From a checkpoint of a small mixture-of-experts model trained on Wikipedia.
Size: 13 layers, width 128.
Experts: 192 experts in each of 13 layers, 4 picks a token.
Training: a variant of Adam for the experts, 610M tokens, 4515 steps.
Below are experts of layer 5 (counted from 0) of a mixture-of-experts language model. Rows are named up (a neuron's input weights, with its number), down (a neuron's output weights, with its number) and show model dimensions 0-63. Each number is 128 + 32 x the weight over its row's rms, rounded and kept within 0 to 255. Numbers have three digits each.
Before each expert's rows: "comes before" lists some tokens at least twice as common just after its tokens as in all text; "comes after" lists some tokens at least twice as common just before its tokens as in all text. This comes from a sample of Wikipedia text that the model never trained on. Tokens count by the router's weight.

# expert 89
comes before: ",", ".", "08", "0", "09", "00"
comes after: " ", " (", "–", "′", " $", "-"
up3:105110146180111081113138176133128118091103178100080088091105061126123139157106096065028149168125103193110130141194144073169142060099128189146140066120132112144128154073128128171122126139137175
down3:105049106151091160064129168175115126091115166093117145164183100207164146130138117086137103102107131124099126135138065111209130124152136104145108135146101181131099113101095119171092136162137097

# expert 161
comes before: ":", "-", " |", "ced", "|---|---|---|---", "|---|---"
comes after: "-", " Gen", "ordin", "\n", "|", " D"
up3:124120128140077089114069049144085195155142137118086154151069155111156135118151142149081132107178138153132100084172125151079154141132127142103139121160154108098184111161087060079092119155140144
down3:103101164063150194143108111144104115113074129131131094181140100142094135165103122169158143197112185105099083148114061124120110146047115118153117082110095138095129105159106130127128161109111183

# expert 115
comes before: " ", " D", " C", " L", " M", " A"
comes after: " ", "F", " Year", "0", "|---|---|---|---", "W"
up3:133125084159089098190086165137112093159098180144144101115114097181135170079141123154120134179104158118088112140122171096040100135119104089099159167127129129073164135071105133161122148110140142
down3:141136143109049150070088124159137089189074157149118129160097201137110120140085150146112086124186152146126120158162101141099126120146127114133147162104167141138116095136137086174119121151180160

# expert 62
comes before: ",", " (", "\n", "ia", "i", "a"
comes after: "v", "ov", "b", "z", "k", "i"
up3:097136051161094111120148119099174104118167186110124108146080110116069097106135106121159165168137142091123143129178119184120121139084193092128127142088163110105161144146122071090187091107056144
down3:076124089149091143178192093151137165144074095075131136124167153172149120097134092092130090149092065125092137142118147119125114127151098088171122096118086197150121093126160084148143169160100164

# expert 178
comes before: "ia", "a", ",", "ic", "i", "o"
comes after: "ol", "l", "ur", "el", "r", "al"
up3:129148163160122143115111070130159128098074114146076122143139127092117109055090102145122174117186068125157121167150128158089132099174122138153127165158206097112092136109123101132124184145159108
down3:104168131119114179102103140170138094140139132131079152156167106097145069127096053107144122118161097173139136142143147192119151120150182164106162110104071161070076166083092136045116153117119077

# expert 104
comes before: "19", "20", " the", "18", " was", "1"
comes after: ",", " and", "2", "1", "0", ")"
up0:109146111173077087142079101098140065163097152151124110145099096134099090140087107123151046103111107161126132194154052154170140160145101119159101157083113158135169112117074126114123138158187167
down0:098179101140136121167087120119110109118063153163159117152091105112177193216081107145123155150128144151138135154135080132124152139114128066174094105146112186066172095084122171148127174131163112

# expert 60
comes before: "0", "1", "2", "3", "4", " |"
comes after: " |", ";", "|", "1", "6", "2"
up0:119152155128073192149122067073124140131179122153133121093119132121129140146135117100102154105168085095133100149177142157122110078206127158119076107123134163136102146113138122086155113139180108
down0:142166157194075125102076070125199091109101153156072112108110104090171143139156135134142141104171193133116121160141120145141133110127115086160116118053151170118109116092076107130132143128110142

# expert 145
comes before: ".", " |", "–", ",", "0", ";"
comes after: " ", " $", " −", " +", " se", ">"
up3:086156112143098200110185089095161120100092118115088111131141111127133138144072106065107114152146105119108140144145135105084137098146152083142126099071129152065135168079113130096179132183127155
down3:159060186166134181094103139094153120127153131139120162118147193106151129086048146155125106087151127153149142133127161135115119130165153078111097106051132169053064115046192082103144110160138140

# expert 155
comes before: "==", " ", "===", "The", "In", "A"
comes after: " |\n", "\n", ")\n", ".\n", "|\n", "|---|\n"
up3:097160143180089191090106107084114107079151153109120152098104101096146135144083096173149179161164095134096167179103115139064100097147162120141100118126138117134140120078140092083173135145158109
down3:087079130129132115080164107210187152093075146095081091085107116057170191095118136127164126147128122136122118120170181086167114102179105134172099109115108120119126100120120079104146176195178124

# expert 52
comes before: " ", "=", " S", "==", "P", "See"
comes after: "\n", " |\n", ".\n\n", ")\n", " |\n\n", "\n\n"
up3:110119143139094104088150079072083120119166130047122116132130151127119127126126118191066161140150142102145134146133121122130145067139127151149099109111092102106153186148064101129139149165159062
down3:125091127172132157158171162110044125112143118070141144119136116141112111158137122137147116115157123123186119158102099141164153128123156145098109154187161126110085108154097093147135106163150091

# expert 159
comes before: " was", " is", " The", " the", " he", " a"
comes after: ",", ".", ")", "),", "\"", "s"
up3:107153141137147103121087102102143050098180152149145094154089109085093136098091084129155141173144067099073179174120117176153110121107131147172135120105147132135132129135128106135163138148161178
down3:090131155125133121174099183092093147203123094117128121106097122135155129096100142146117078161147193093122185083119141121149166168135123097124128130057182132169156094103138115147121133150092112

# expert 47
comes before: "0", "1", " |\n", " |", "2", "3"
comes after: " |", ";", "|", " inc", " +", "("
up0:112190112126146160134077163171100160151103132119114090093205162139108106148161122107124144111128134145081161174144118046159118084073147138121111070117037099141089119088116171148172198192156087
down0:109089140143158144138154201081080140123118126100157133167143160150087127167147122092153142143016112112119087153083111075174077144164065099135147165166139075124166112140141159089187108088094158

# expert 36
comes before: ",", " |", "\n", " of", " and", " ("
comes after: "g", "ag", "c", "b", "ap", " United"
up3:163107034087116119126118117123134154134162186118119126104167146172122151128063115181146148097086157152120149124131126144098097147167125162104163083110163119135131128187136163081170114150132184
down3:177129139190116140102146109137131145081130138134042172145161185125184116138121113170186087119118076140113079132180119171127123162112162080135143135122202105150078113167117156137118102120111167

# expert 51
comes before: " of", " ", ",", " was", "'s", "."
comes after: " the", " The", " that", " on", "ourn", " Min"
up3:128119146128126138056128088052128149145176111152155126088065112086104106096145126160053156129100108149131112105173132134129152080112110115098085118133160112160199128095133157102107206209188157
down3:178155156121125178083146143127176117167076116080133157086146096102155188140147133111110152164107123128093115150186167123140135088146107161126067111176186114130085138156110123139117101117086184

# expert 64
comes before: " ", " —", " +", " −", " –", " \""
comes after: "0", " ", "1", "2", "3", " —"
up0:093135111131099142050114058147092153103173163118131113104093113069132095146189136136117159109159102150095125196164124134156122048142163131144173063132088129106137181110168102125176195126145188
down0:126126089134113163099119074074115150109154155180122160126140048136093112137146093226115115168122137144165198122165140117125085119083154120141163143072060089100173106133146093142158092165121162

# expert 127
comes before: " ", " M", " D", " \"", " N", " S"
comes after: ")", "\"", "a", "o", "2", "1"
up0:126196129192076142127130101140154119069131099126105138108131084141149130111088077120139141171199116154041172210128142194155137079129109129151110121152126146124062141116161147088114133148117130
down0:148146153189098117167071128094130122187117155169105101084103086125100087121187095213070159130132150164078178161163115121146126189082123099124154125121092163130083161103102114085118187143148194

# expert 170
comes before: ":", " the", " a", " of", "ates", "out"
comes after: "\n", " and", "-", " Co", " co", ","
up0:157172112114139172110129107150151165127144127180099159109109096118165089117127111133098123157135106107117223179184135124111102115089179165173118109085147128057146164089110146079121124113112029
down0:207136109202075093149121175146111099117162135102043061114154082081155126170156141149142169080105149135142135088185114067145084106104110100171110110132137121150132116167100173121117180143102077

# expert 177
comes before: " a", " the", " been", "ed", "uring", " his"
comes after: ".", " he", ".\n\n", " He", " It", " who"
up0:140117183132117074143141106133102149101087150169152112128139087103134119144188113159128109195151056074099142129213105082105078103161109131111060073121137156134127087138127115124131131073132138
down0:112131131117135167164168157107126160093036167158118152177145115104129114118136104108113121129140089132093109099123083150086103124106105131159101102077131104096122088110159086135137182078077107

# expert 99
comes before: "ed", "-", " to", "ing", " in", " been"
comes after: " is", " was", " ab", " are", ",", " be"
up0:086186085114107103145132138094163149156091130119123127131182139185114144151027095165139131130144124157119099141105130212123127121130103106141113160134131135123234095116114140055165123090081139
down0:214136141118185149134074155133120147129111113132060165101102122091141161103125149120170107169100097082116152123087138020091090142147174168118161163141162111184118178139158159144111118185123125

# expert 42
comes before: " the", " ", " a", ",", " his", " this"
comes after: ".", ".\n\n", "ording", "A", " due", ","
up3:111117166130161149113084105134138160100157108145117183034194051125146096120127076151136179128152081115116134155150113111133174108188141126145166115122176114115119100140144119132168141157125079
down3:121126136089216102182128097117114125130116146129115150165124171123118146120135167132125116120094167140160105131153104194141085191129144134133111127149140168119124145097142156120110072171113123

# expert 12
comes before: " |", ".", ",", "–", "′", ";"
comes after: " ", "–", "20", "°", "_{", " e"
up3:154134160117127133075139126078133045111112121093114126143114136137123090128092116103056108136182106148125123144154171091167164143122094166157092110093124151067111154089048107128190117206140160
down3:061151108054101119143092154144068103137087132109138131116145129118164120147139196091138124117092098104080192113133092124116160168132142106159115190095097106083105186107074121174153162102134172

# expert 162
comes before: " of", ",", "ation", " to", " and", " in"
comes after: "or", "ar", "ur", "un", "ad", "b"
up0:103082144165136088067067046165142136112128095119103098184123112141159144135187153156068143160159195101161150139148154169109140090178169110106124156150129112120143139143145042104154136198163046
down0:164134198144107095098071148114145142068084122177131185141195077099089114150099167173144120122143068114132181090109103121116085110119155139129110118187086101150121138146169081187147099115131101